Below are experts of layer 5 (counted from 0) of a mixture-of-experts language model. Rows are named router (the router's row for the expert), gate (a neuron's input weights, with its number), up (a neuron's input weights, with its number), down (a neuron's output weights, with its number) and show model dimensions 128-255. Each number is 128 + 24 x the weight over its row's rms, rounded and kept within 0 to 255. Numbers have three digits each.
Before each expert's rows: "comes after" lists some tokens at least twice as common just before its tokens as in all text. This comes from a sample of Wikipedia text that the model never trained on. Tokens count by the router's weight.

# expert 21
comes after: " ", "20", "19", "–", "18", " a"
router:092140142123133133110102130149163114163133115143132170069094129132075128133157125132113166119089082135151137106118140104132135148165134089142099135147096110109107127111134151125095120155108129153118129127140105089123145153131135122149120138135150144133114107087158090125099153089132177168114089093108135090090117131123109134149143106132126132162124143181130146073135106096166108122088
gate0:114118136095160156106120132141169117150163174099155138112132110125134145145134124157099113105125147115116115090138121126118148119139139152114155127134141167151170154110139102132156123139136131139071138138122124166146111100134139178165120103137113138112094132085130112109121133138187142149158148151119118146071123164144166121198116150121169112136145139102116145134165160129101147152140
up0:136131102164105084128144119124100146102109084152097120132108131138131110121135133105160141142134117141135142165110140122128117137117122127133104124120104100108096109142103140115109121105114111121178135115137117085099146149122118106068145150119123125144171128177143156142125137112071096110095117121126140115172128091111090123060126100140083133105114123162152110131079105119149112109133
down0:119079131108133168134118136081143139130107174096119149079116165141140170137152128126135106102130117141107100144104126126115147120096134126112104169134110155150111143142166114114146140105135107117146123113146127095115098125112138094151138132136188144109097115110145119097140116133136135141122112103141098175096124142135111103142107126106169121119132149095065143116125111094163149103100
gate1:127109192115094134144166149128127080110126141136131134103157164141145193159105098126136105125108166107121163134146144131094145136121096141119193120137124115105105173136176139128148167096114105126141129156133113113123141142173111136137141149088151152111096121134152093068077119113135126118099128105096107194147175064143145090137138174113142096120127141114132142095145130117188138157123
up1:142137070138167140122097110126127154132129129115136108150104097138110080122142154140136153131149085134125090101108102129158115132135176114134066123117117147150141095101097130101110076146152160136121123104108155129124100114098137114112114110168108106141153146111120164184170139145133126110155132152185134053115096179117122167097115099137112157122127127139121110163106114117077123093134
down1:090116126148116126133117115156127162121100092115172153100189111140114108098115116159138117137136115197141155103133151126117112143123125105147112098134131151128114112074124122126113133133097061143170101100100120100123169121135119080167141156126138099104125118109129079142124143124134162120088148132094110147102120113124145112141120130116102133149081102112142109110114126106177070143092
gate2:155141085115153121166083127147115117111143115135112163108136151110124130135134162086125140101142094135157101126128129119163108127135103126094145111112142146113159152115108106142132130115129151128167141115122110138082148128157155132141175125097116129153152120193098127141119090110163134092119131113149170103124156167129112099106154103116099122126116115153130096105143113112172096113150
up2:090120158132105143087167131110136133135087150131158078142112103139140125124109102185116111175119139112097157123136124137113135114121137127159112147148094104127108107138141147105119129130123087118107107129123150121159108134080069118122079128135133131110112128081149132136124162144093122156161121155110084155136117074123142167145092156121137151143149129099137172149137154138105160147080
down2:162137115144152162099133122102135053097180132119130132129091148152076134103126122132085099143119143134125119110133085185167127123109133104141108137100105101091126109102155103160116119100099118120165096113168085142103162148135143140142127113179120104128092129148130096147106102147182117190107111137095122087151129145138099138087125078143142086152128076105088134084120108077127124133094
gate3:127104095151122133157114141153086130098157151122105108123108153138163144142146145122127131119138104125150147158110143161125110130101137151135180113150080160106098157135112119085150133106148114121136135128110100126133135125160116138117119152124151143158136112091097113100106154111117140097096117108127148118153141103104142115128098152176147182175154154188128113148111133128161120126102
up3:117105099147123133155105143155087130079154147123110110112113158143150162140144135122120136120142097117146150158110131152117116139102144151139176110139076157110098156132117119080145131108145111124135137118108101129136136121170123135127123154117149153165137104099103115100105146103125147099091123107129148117149138089098140111133086142182156175173154147176135107145114133128158120127099
down3:120118103133095133136124126126121144143164143161080088103180123134122121082133143141165110157086133144133146165113123133139104144079153135097112118157107063096077116147087140147137173124093132136137125159099138200103117128133117112095117101132121104147143121168150098150102151145095172117117107104108104138144137128139162111129150096068123130155122122111116136167130165098114110127141
gate4:136106115160141153123146137106153143137131109134082157152153121120124135175136154115118128140130103127127119144153117133121082119130154080093097134124087138139105119150110119135141133129099098131140133155139120129115147098154142113121184137079116165146143128154147128104094123113113122164112139146112100161180089195152101100171118130129136106085171071139081121140138103071104090146084
up4:128138168131109110141116102163113105160170149146108140076105148154118135139135112155155147111104167144100138135118116151117163129122103164174125113117188120145186126112149174114120131148143154151152100137108129127137117165114154151155044096147116085125129118093118144101137126139107133132150126101111121118095154155121139182067162127159120129172114158104190141131063112199139143139142
down4:127144136117185123121149138113118152128131101145114148146155107123109142124136107162112142111107109148115126146194116066110061096128122113137114210142109117142117096156094122126109132112170150126129123123122145155119152082170114095139143110119123127122153146113122144145149148116137148142145134144113135105112140146121126117148148096118140153092125188110096135125122150113108142118138
gate5:104114138135135119130121171122118103134079154137116103162160108115123142152145115151150137118135126146088103089133109158107143129113111122165137096119131127155125134103138126140170131162178110136113122124117155107155169119109157134084099113161137078092106135104154147110117117156127096117158124140155065133139124149145156120153100154135104173128145131154111108130155096119140141153109
up5:165162113117158135113125084135109134115165124135136126099144086148167143133139173116146147120139152135136154096114166128165118153128130113127127137097131156099136180143129143098097144108111113103152086103119123104114146113120139142158160113090121164150116107108138122117099162174118130149147140156157134150134144171109111150087119109112138084127105151110152091112152133104129072094160
down5:132158135136162142159127164147104158133128136140108140148116096142083111101159102109142086115133125115095151172106118079167111188160126117135131091141176108130119157104128137137160106115131114164149162115102114180133097170137108110097142146159090127121121145098124128118123109152131102126171158152125122122128137144154132127133143105143135147120139109124111096166171094183117129124140
gate6:115106149103101115113134105116118144154135128121111120150129150103154121148091131119123162175116094139146102105133119126101124135121128145156080125144135118109117140135146120138138135126154113098109144103121115113163129104137124134114159108155146102158113137157149105180109148128144114132123138157124141119145103106135095155123120148092080086144133107133116127144088157102101150127095
up6:117103139114099115116119099121139144157138110119109120139132138086161127140097118113114163162113095132138103102136112119107130147122122146147071138146143112115114131120144113143135134121143112109119145111119125100172123104144130140115160101158158115149105119151132110173107147120137128144115134132124141104142108119135095151137112158094086078145143113129107133129093159102105167138099
down6:134133100126150079133141149140107119127199089114166156123148158149111154073163124105166140152132095103123104171142165131122107121111154159138145120123118146130108139181126113159089145134176141140121148141089095147105155138136186134155127078088162153145162149161121125145112133078118153109135144118094158126143127093122130082147117147129102109146145149088152133141166117123143124112107
gate7:099122096104152080118150131163083100143126135131122124194144135111121106152134177103095098194114158119146119093109127124176121109139167105124108126122109103135136137140112120126134144176156099101072133116131116110105142127106110164117126093108175158136143136121134110130106138134131116157123090146178131150178140119123120118143103117119142133106116132123097115151108149126178154073120
up7:101111102109147089115161121134097104144134117142132147196152128105106113158138174086091108173111148120144130101115120110174122123150168100130114127138105087131132145136100119129120140162141121094069152120131107104095142136113126158110133086119188156134130135115128116142108135117136111176112090133167140147189130115126114113164115105112149137078096115112105130149120141118181161067122
down7:111101110135107069136094113115110153149144136162123141102121114117179123101119156184118186158155118130105140125147137165147188102139120113149129148098127080160124116125124122105131141127091121108144153147109122147170128156120146155121169090124165151138149185151169129126105142125159122118100085164119116093174105129120114100128104098159150111126112127124116112152087124130192113094144
gate8:105101124130132049141146097127118104115084152139107116122090138152165116108158157145116117152113107142149113127136168124123134140114168096103131130149095141131132153145161111109135081093120109093095124138133122104124158126171123106089144111080169129127143146115137141129136169134164094184110085140132127095112118080083085127131095157164123206110126092106140134115120109089155168091115
up8:151147119119124192113122166136143146132159102111141139167175123105100132147106109111142127103139147108119149125107099136142139119146098164136117134109164122129121108107096147150133167169136141172171137116115131162137098137094127156164100141185102123123125124145134108119127096122102148069141160113137129150151148174148158129138146104091145033149126163169112121136145152162098088157148
down8:133149119084130087147136137109100137149144130100119131119125157136136142129144115135127148118093112177123118126146155095079175147112150128172122166119111101167134140099116106124078119102146102171112110144093169090155172118110138128107138119137115108131130141137136107121123157119165097174166091119146143117121145115131131121114106106168087126121125136126100108143119118123106125144102
gate9:106160133104140104121101121133103095145071152083103163120165116113125160149118133172102144129143139092082127169103095123114101093144072100129108110106124085119126126117156145133118071110152140101127169160142098130092107130146117106066109058173114138111143110142134135104152157179121170159150091129167134138142153094117100112089144133087134124135107141130159140094143125148145144116089
up9:102146121104140125097094119131111103173058139091104179113147103105123157154137114154117131152120132099063127155100128118115101094149094094105107119108142082121121132126137143118123063100134148092144156139142086098107113142164112104068094074185102134105141109140123139137150136176137182161147094136166149132148155119134111137101132129102137159121108145142142120089147125106137140111103
down9:089129088141121165120154073137109128096123170102076133111151114154137098108114100131123146160141112110134116103149083126119143084142153100119151114131105169135106107105131094109113128092138090154102141150143111098151105130110120140162123124136113151112146111152126117122143139148124153136138123140115187122114072122105164134133129102125110132111109085083104098088145100142160073129108
gate10:165166098069145158151144159142099089118121127135146124091177129133179136155146155166143093168133139148127144134131132144139110130083077137176097135139167094130166146119145153077131141104107128126103098079109149122104108131105108146139132108129142099150121154137153110129147111119185099106115133140164133115120106107119135100113157140136125098126116118127112114084140129131101150143128
up10:098084157176116103111119097112160173131129128103115127166085129123101117085129089099111176087138125104129110112107136117129159135169184123089160111106089166134103116137113108167131108147149124144162172179138127140170153139153148120111112139115109157108147108106109140116091138157067155153142138124109124142133149158132111177141102125108141150145143144138146139175135123122149115113126
down10:106103129134122105102159200134127133141121138090075056151124114114119109105161119132151145154102117148127169099102112154127159112117104116111129145127159125148106153182115161133124100138186131149106098134136149124114135112147175156148152151156089136124104111137104117085124130164117098150125098138153172183122094112103133146151106145130122104099129111111135157061152120102083170132152

# expert 10
comes after: " ", "–", " (", "10", "00", " −"
router:129108061144125129100124132137133171104131119141170133096122124127112099088124123152105129116127108155097171139140139153110135143190118131127110131115146141126144139138125115177112147143116136142195136162148149125114127131133122141109131118148102128106121115163117135156142103113116124131117108117112116150172136130164090124129137089113138121097170178103126104145152094093092139132129
gate0:136138125138141108191170146133113126133122128118128087123130088156149158133169121129126166110150144141157142099112163164122162128097183158158119094088136126170127120120150103088162134122139120142116129124101144125115147162133123149121134152111133126088139142085178116118122146160126119113180127129153086109098100141113125117130121144132150097117118129118110105117134122135145124111084
up0:099151106140137135148113123136170145096102148117146130093095166116118116115140153107106129116095095128181120116129161116157122117102138130119140130117126118118087096148090177165113094147146131130122109111122164138138138098131102152139090106107138117118147139087101146138141131202155151091155139120141176100150168134116119087117113142133140099132163112171139117125115126117151103127133
down0:127146122088134151139101151129153148116170130113125079091131161107136146145106165126133132155149143128150098134139145133053129119138105137084142152090135142140158118117107095114155122167151151125085161145159104155157137134112177116132125143159158138133095117096152145079132113141138137080125143130143150128151158134097147085138076098074142112120134161113111139126088114136125104135103
gate1:128164124112163162161160122116164135121083127100114124085128128142108137146164169182148169141103112132116113115131130164149166160112120109119142098129108147172119140142138162114129098085106112160113130146108108152120112138138148187096114148131094098118106138162165125120142141185137151134117113150154138142105120139090154099111120138179140147148141155147080110119113144115126142149152
up1:140141127114153169147139103117168107112082099110127138091130149140102141147156169174130155162093104147110092132154113154130158132101106087107138109148101145144127114161123193135134111088130116190118113152118106139103107098145173199097137161138097126130114136172132156131161109186126144120103076147143153137145127168098155117134114147163151159156163124131085106118103124111116140154150
down1:100162120125158149129114125113145077106126160099134113096112167123091172147142189153140138147129130142157138110121115111156119122143144150140100157110156123114190117111151111151130121136159154136119139160110121129119147111110141143106134143172152111146135084151145106090134145153088086130113151114137107132161082108144120127140137121130151140140151140086142162110167137171143110145110
gate2:164090132135122155168129111087137118156127114128144136135132119126148115163110162078128163117132129126127145137127140128080163153121134149133151125094176141083112176112124126091142139150083125133100132081111119112105138106138141102166145094099124100129100147113204094123140064098140096140170103109122136101143155162114107182122130120147144135082109158126111126153087130097136153101175
up2:171098129147107163159121102094132121156136110111148136130133122131153099159102165079134153131122117119128135143136129118088163173121119118145159142100176137099118170114119117109135151144080129140095149097117121126112128094128131105171149092106120112135098157116192081117148055089145088137178087098110148095152142162105114169132137126154160133086120173113122141161109122107126142114159
down2:131128120144110132136099131124131137139128112152127148080105134179087167105151072129137168111103194133109111174161123101122120115121117116113119111136158149104105138162128148114091162095157146153178147152095117090118117126120151113111103101105100115159119131137103126168146166140102115099182129104117167156115123095161128098139109109152114121076155142105163130133130095140131118148153
gate3:113120136132151083153141128133132097134169168063151124144116127114123147137121134151125123088100113095112158091077129169118154123075176143159086089080106169135156101136139129070162133139121124086143105154069128122121175184100136175161152162108106090105136146113133148085099109195116114113135119116116109101123104093139153160146100104109136124140158110148156104125128116168117143125135
up3:137152121127092169106127128104130144130102098190077137116135137158131106143132117114133140174180131154130095147179125081101112159166087119124161123172142089137099163121128115177117108114134127165117142098169130130152088094168131082101107088144139173136103130128128082141151164089136151125106148151165136148131156152134109100104146145159143120129110141100109164133131124085140105129104
down3:154136127134153088106069151112102117136127160169145134117126098143140072120141115152082124169102093098130139072113144123133143126125117182134089118136153106106128113083129125111137135139154107161125144097144144153159163124110092128185186152137109090077173130100151137130126144133121136141135115103090134113137148149125143095128137147121131164167138150128150083106136157113132127108151
gate4:131091128142114114127086150089118161122144153131105127128158149129140129099152154110107120136074103134129104109144145111185119162119097179135150144117126124144145107108116121156145163133109136144155113143140105146145130118086117132148147151141123112105089141127106087090137085102162140148162088099124107137087166148132147097108123172103085142135118107132138146083168121154139123100119
up4:117125153159146152134190103149127090111141108134144123094097113093112142154083132150154162124156157125132145144124140137114086095125144049164119103135110124111127136160118132118126116101143133101079144118135106084148137120157131144099127136122136131151141122095138160166147135158082091074120155117120137123186098143145125133126128122136169095117103151127101111185108111118100107192119
down4:133192093140100124129104138105122104126130158151117151142138145127126094110058146046122126166121117143149118108136146154122139124137159152149134158104120144111156131112107123115142152150155147130122158114101077138081172132141111109107142127133130086118112108134116121135160143129125098126120161149145171071141131142124166124113114104125122147113147126115179110132113140138120132125141
gate5:101150120092148086151140140137103126107095115123131127159169102139169165096187138111142160150124158144137117112100125136094144126089162157140118071102138150147128143113187148094146124138130094097103108167096123095170155145122123133110098161115133119107137135128141128148121141157133108122188134165166137096112124140135111115141096111134118111095119162094108139147132149102177119090139
up5:129123132143087160094117126122141119149165143148155132111094160115094111153104121164121078092127115097111122159154099130159119150154113107112138200157139113085122129157076108155117137118114145138148126094142116139104126123126132130151170105149118121133103124128120121104142108122109127127079126096091113149159127125138130125110185117136132142143138091145184101108132124134084115135107
down5:132109137146146121126102111123122145110131136096135138156146087131100173163131150123132110115102162106136154148155122125142135126124122116160096117103144119147137139136108153097137184168126139144139133156156170095120103125138142124153166158135139127086146111124173147095115171155136108136149133120109129116142199137123120104151109167128111116057135137140166113150161074132115113174138
gate6:138113157115135084119130137143086144173109128132104117120169109123182138104129097124111139097113137120129128122124163118159105127116098134115135125130106114144160162100141130079145114079123092145123130150139118097178158186104100147113158130140155142110150136136130111122131165133123157105154136144140096158123099108141138162070124133172088105108091100117152103119115150181158142138121
up6:120127149159111108134144157143118131140107139157085130117152111129140124103128094105096136074119133105113126149116154107143121120112102127100139119142103094142149165104123140094128100098125141130152142168142104096146118179100124128115172148156153123136117112164100135099142156139101121093162146141100124155119100107148140166047142149148121101128105110116144109123086176158163131146125
down6:111103126138100176145143106121132112128077156116150114127129152163135133139123117129109120096148138103150125175123133174149122122165126124091098157170089113097118114139129058135123143132116134120178136148119128122145103112126146128110145140156136180154123138156115104118143140135079141110125113120130104139155135116179145162124131141107159111169123119168087180139123107112105146130111
gate7:128145118092153093125147167142127169132164129098117119145093154137135121146133098098098121128108121107135142131090121140127161163137117166140114116126106126167078128136138127142127084141150118129111093119157088152169104122138157096138125131133164113119091125138106111135142102131128161128123160135148104134131118122149159131112112122154155091087174145141097128140089107160136131114125
up7:132145123100138093118163160148133155141160119107099126147084156135142137141125088088103120129108123098131143129106114117113146172148124160122135118144094106168054131141134111141125092149139139118126106140155094150165106106126174102147120139120174133118090122145102107135146100134121180137130137112129100130113102136164166110125123123161133097089165122143094129135086101168140129118122
down7:101097146173081085084166131130112138137123139143103103127141119121136123148118153114096133129135091118134116105136104096129156126152131137067125178103101108134116125174126112119074103103163142113156086114185117122112178078111136141132130111097095117121109110122124085141164104154145134109126107102120165145164128127138124116126170102115092161096127119123170174129135144158146143174084
gate8:109127135115153147107142151166120110124168101121142108147132099150128120109116101162111154088135136103116123069109151169122174125144176161102098118118108129121142127146141162133140091134154150127092134096097148097107110145124090156120122111159145103107151148153176166102107132168116124153176150112156126135107147098119114115079097097137176144131148144150121112095160156112093133101126
up8:153124129146106126157112102085134138143098138099121129123130137109135141126161154102151106145102117144160158206162103080130107161108063097174145133134124142143131122109130081111130158125112130137148115172145112145153153117126154111148121125074106151127103109102101088136133119092132127098080110144088135121148108150137136163189137169151082125140117117106123133152088093150176110147117
down8:123130139135103161142171133085123127142170141118128131132155125139146147176144132105144151149129117134090137155159158141142117129109127126168111110157109163125163145148105138159118121118139128092123124093119137117133121129125130124088106180102104101072144109125146144116110141140183115116101116127148121132126121123115136140143152092109113115205141155155111145145143117158092157127166
gate9:090096157108129126111121133172104150161173126071182128183107111103124124115113105145149114126130131133173144096087182134136142138080126092084099145112098115114102134124180178110141156140149133125107096159103095160135159165100125110158168111149146108116158156144129148096135107147105177122120122135120134094107134079155152111094123161137145095124105121146125133160107147165108099140102
up9:151151074141132153156109134069149120118095151167090115078145127147108152137137155117100166162136113100111104164156106142148141112133134193140179091146152170159148133150079062127144111102093131110145160120139152110126115099143116165100088138095091151112096113138101117147139131098162094130161161133154138154149123150117128136169130117146144137127137137104126128098134144094144110106176
down9:127138157126134144131131098122165086122124132129146213107167095151118172148136122080090142125146127108126127121101127090149120105129125116162153110125118151093105112103131153106101084125080142116120099126118125147121098153182140129166147070175118125133145082090112149162126165132145078113141123141149122141111134085141157095087137120119129115105150089095077140098081086104124090138117
gate10:132122125126155116141141151126121142127147129124103117115169078141140158163143133110116110119128136140164140071122156121151127142124168162169126094096092117168114152133160145094174113132180115092120118110093123143156160143139183162136119147098148081106127125132165128109138123147144127124157136118185121137112113130139106125106087109184129144131122158137134140146111134103156132092147
up10:117116098130166143122102145115146145127145130136099098092112123146127126086143139143155116078119146140168139126088137168107113115138156135131148127094098155120121174148138137144125125129106111087146185147098153143114141130137137172161152120111123127111152124085113131123095112132123143096126147119174105144108154138103186139129107115123136154096134158187148127127177175101128139103145
down10:142100108142166163127162125122137175153158186120114127154150102090120112133145124116147174164093127099170138135116147111092093125124125102089141107106110113117128166128123100139142151138102115125141098107121149124160086127130115130116121147147125122133124135149164112117127090077136129141114143164092143101174102132175113114150144146142117114084121103120135143118157066073114132167129

# expert 15
comes after: " ", "20", "19", "–", " (", "18"
router:105126113128138156085154130102131121161143095098123132129090122132081114165149120167152157116090085165125160133160097103118098096126132125186102125145145127169128108180122144133127134139133122149141146161119149103168157148147073121129150133132079135104140155136106103133136142101122137143138118106095102119123138121117126159179133079155097125166146145134122121090122116112160170100090
gate0:128101130081130142122151117151122095124170143083153117128129105150130111103156155127140123116180146095157144075086138138138163171134156150100104127107092149129125151142135135099132121101101120098145150107083124133154147153094165158171104140135128147125123122094111119106090175156115117110154176130141080142107118105092100148129107127122144127112110133116110117125159128137128102137124
up0:131129150183108063138131127141141153157151143122122121136155150097137153154113078131140175128099089148105126146121120096169100143099129164118123119148111120119142138081132123183124121105139104115127112145140145103100119125104104122089163117124133140161138123153155165099184121169137145150115156175151144113151124147130137110113130096126175182138138156108126135125167097130130122139179
down0:090089119116132100111114143111147154143111106154123147150116124149130157115148132132113149108104130144115124124143136106117137113116182109083097112163152137096106125160163189102106128159117139152120100081153132154121131135138142096162119096081127138124151115108139124133147103117096160144109130127135139101115083159130133124103131138119131083067105118112128099175069163121123141132123
gate1:114105152133127160131137132115077145146153129157130107140166122159180124152116141133159110127145137136144109110138112095106097125133174187141108127103172166127093134117146164125136147167187111111148096111152115091126134153118083101112150074102145136149149157166147134159123132084094084110122155145122104144135104125129112161129098123125141132102134108152135110135150079092116144141114
up1:140143120114145101120118147139175109107100128109127144119084136109073147082142122147101134115115123110124148135128156160138150129107073086110147144146085091132162112136105091138123103107070145130128151143104148170128134104142172155131106189165107107102118100091110112097124116174165167143140104113136150125115152125130125106113151143117127119151121151101112151116105187158148127105152
down1:113124149132151126196114137165159140159134146112118141121106140146149137103152115093187082107167103118146125166176109111106103145152094113160140144123120161133148118117155104127145119143153150129073128134091109146115153096149148076109131119131133068130087107103109172111149131086093129174156139117104119086149133120104104145138111076111132167146110126184100120146093114160114119142114
gate2:099122134103156131120101105155112088088158172131094140108128156161109103113139133075137112124122188149139098116093113090161130101111139092121117150149123137078088114149146114124130150172195141099138144154153127079141144123121128096152148131111175124128129143135105125159123108155116117132141099192123142153136107170130114117157110145164130166113122124151096149145151130148156128152152
up2:110124157132155123125081107158120098084148167124090136104129160164101099106125146088126109113117157148139097111096124092151138091110140082113124159145121139076109115154144103122126150155196128104138145161156123086143145111140119088152159115097166116137134121133108131153114108149130133126135098181115154155122106191129127107154107150169143164098130129161082148148156136137150124144158
down2:144115136153135150089137158152132136126155129161167104146142124080109134149112101142142089109108140105129164171171195134125144090136146190104125101143135099167128130105213144126147113125127086160134158106156151148159124152101098132108064138135095155127136159115096079137072138136145092139121131093147134157137140161120160096152135189112106126151144117114121116131126146143128144150150
gate3:127178175090124168118130166126130147167142112130156152168115086130131169159156107173102132181147107151134130118128128135126136110120139147134072150143131104152094140144146147106160163129153137110173082131149139155169125119107100155152128146118137104117109146159087155114120183094161118107127115118172132181105163096135131140132118124146134038120148130150110118145106141104093142117095
up3:137174155090127163113114173113151142178128109161158154154111115112128153146137095170116120181161108147129141124128132114126119126111137147129077133150130114154083126141146154118158146125141137115181098149157137147174111096114097150161118139125143126126092131148076171114137170109154110140134102109140123168093154088141139131124124114137148067134146117146103136149113138106115129112085
down3:140134170165087167173114129143135145148139131159146130083155115118128170117116109123100093088124140164136103131150171096102141103135093103152104110091125159136145151100133128125152141178134140071137125150150130086138111137132133133120113097115150139096140139156102118121118117084165140133101126100110120148109141157161178104107072086153158155134133136139126116088090122096144081165132
gate4:135141120150153141133117119138176133168149142100120128172144125134133125112131103133155171160131128136119144131124130082110158165110117174137150136133119140176176131122146065125144121100109162114186140118140135143199131148090094094193128137105115131135126123159117095085131123159143110129165160101116071179118135099155120140153102127136164090128130160121157110114138123150125173146137
up4:139120126104109131114127131119067109091108135135138131090112117121136131147128160134097093092136128119139118118135112166124099115148121084133110104138126111078068119124126171114117153136135095150080113133118096147046113140150154170086127116142149121094118148092103166174114151101136140127096112150125159095120117124120139127119168111154098165118139109149072147144114103102126091121124
down4:103181095139136153147156110122142165093133150131109141101151144127138127121120120081099137101137111150112139099157130104119149159154121148102122165128145184124127115124151126143148156122086125100113133151108100127131155148133115115177165132125144102117123105142143100161103122097148112129119158081145119128185143108142143139127144109112151119100160128171155137144134135150131086148092
gate5:120104151148143104125176139167147140139135097078108113111166128149136101142167152136195157142177119092179105072140110156153137097159159147099161129100085082138095156149117146110102072106129136146113159152122110109101133136127150151109108145131159125133128154157129170134127171183131122133130170135147137160130121146138080146144151099152152123137134146123140114131111171137147144112126
up5:142115107131124129157111139119101112126098153145144133128101097133157125100128132113077117129115159132109170136105158136112144174106109141147082111129150133147160115105139088119162176162171131109127104082099158150119129145146087111171156091090118139130147104122159094112144093083136151118175081135138127113094162149114154090107101131086116130113164112114132138137181100106121109115110
down5:086123123148079173150120126116132110127174142080126130123101116106135098123090161135110113132168103141157126163160120130108110091141140087074152109104112122139149135156129168128118127103129168130112124089132076100142112122150135107114089121094107148112141130168161149146076136102136111098130139148146103126155141082146114113149155134104150177100132121148148158160156130151139125165116
gate6:144138139132159127121158151130168092121106079135099144147126113107148169091129093059091165162095104121116115137143135090184145123147142127139097161122136162131115141146177111151142145086129103142094104114120119105146146137106116136126102118152166136133138123146095146128120121112172141113127137142114141184107122129141159171112129173109153113136098110158143141131082120114104138133118
up6:124137126123167107134174148148173106115111102137087122175121124109155161099123113056095176142112134118124123130122154113163140127129132142131116134134133146134122152138139117151143135080125099130081127114115138108129135132106116131110087100151164110123137126125102172123112127121175160107137134155108133210093132131144149160098133157139170117149099124159133134128068123108097136133107
down6:145109123119119121098140136129130092125137142097103123137154140107087129072099110137158113174121166144079091116136112121122103112154127141179102120118099118109112184112143116157123088126122160094127113127141121139166114122083092158136174118129151161132125136130090126133140169106143130093151115145153156157150081108152092128126143180136127071099178097117143160119161159132161121149106
gate7:149103081131137102120082135098102158104165151145112149136145129105112110088122153131140101147133093133104097094120161158163150122138133128161102151121109127113156127147106126123110081144142095135154150113108141138152179134104132098115143136108176131099148124131105118093104123109109152076102104145124133157141079142116173125152120186131121140107084109170107130136155159097171128136162
up7:148098083156129128114106115086132156109162140153113150142118150120108100081119159129136087152141078135102119106126147161147139112154133108193104165149111117106147117148089124155110092160146114170159162122125122157154153131133130109135133136092167121102153106119108106106096095105098149098098088173105153154146088157127170128151130150144131139116088080170120141135164150101153145132158
down7:095116137143104060145138143130106100096109110125150122143171157129120154145139105085108108095064089118125155156155108143137153104105126121144139145101131097114111144173124122144152150098112130156147168113146099153135139158125134105088109141122115115116106123148137139103114151147106163143083144129161150157103138100165145184137163139090089097175106107087138181123148140135172107125147
gate8:151157120168146118125130175178108088158178134160123155110144158122121117122090099129134179147135146133111135143124121098132169107105129113135117166127106151115080120120131131134119164178128149156154109135134100149138116096136121156121077123146145156095113167149151121079134148131192116098106143097134103113114109154163151144122118104149089093160176121107106120147125119141150085175121
up8:106119131107110149117123082093152139134079112110116103146107110123164120156158153140137072130144101127154130159123124159118094139171137138139144094119135105135153121129125125133107107068112106136098145104121151081112138145129140086112172156078126088142144093098101133163120100120081132167166125155107134166143160104067099135145145147106170157091065144147143112125114114107111148109127
down8:139133107120137135117120135111102102123144153141181112150106147122152162133162142129107109110139189099129134117110142089164107063116131063124138144148096120148127134144130147150166150143125117131112110144137136159133174090146109140159120130108109107142155132144138138105104136119116136132118117163142089089132121155116152153116127132128091121147175077149112100101143129140183099139113
gate9:137106134072193078120126146146138098111151121122144091121150146106119137099150144134120140118132122093125084110125137137097135147148132120093097121137164119145136145129156142108121118088124112171117092092088120127145125105131154111129140113119191125127125159134118115127083113153124138133145152134142093106131137105143130127152153116154110106095146102166088117096125100080115141077140
up9:103165123163074143138121100111113163144107168121119161134092126159143134153103119098134101118132133190089149159132123135149109096100111157154148131127096147101121109147077120129131161167139144128127159165161117143109136159145141147122124143136096132113148104127143145126175148103123126117131113133121168152143108154104124104101122162109169142146081159102176147163139160179139107188113
down9:144102125136107161145114116097114103114128118088160149121117150116132141142120128112153163140150128112104116134115130122118132130088141159114143126107133077138102112157133102072136117088128123141161126125086115135143119074164142137094089112141124136121106161103133136116105152107126123133158162149148078104119157131107107172109147150119139128132124167120101167113100150091106138150156
gate10:136166133074127099131142118103126112165110146126141134116139153123118149111133169094113126128124145118140120140137167122134135151142179109122087135113128155156139192106163145105134104122162141126138187104091117147130166139107123106114115191091126107114133118116142165101125086140144145129147167151191154149099107125147115106086138151153116128119157159146114108112123119115112072111135
up10:138127094207141147136135121141123135105156123109092097160140100127146133128131100180124117120165135171142115111116073134129138120100104165150167124156097111135130080153118116127152137143077096138115075158144167112153096094119140157133146056152155143108124159109142111127155158112118130121069088133084111096157118127091127135122119110132129136131118109097114135131112141123140140170122
down10:158116143143119074138127096163125136131109108119142099123132128145135194107140126158139127095131126119131105126148142120121124097103120149148155082086129114190120122096164117126175101156150106119127116109120113125078079107139114181115166114135122119140125141129149084153122176126078089115068147108114094120105113121084146131131080110123140142114130090120082116094108126144129148155150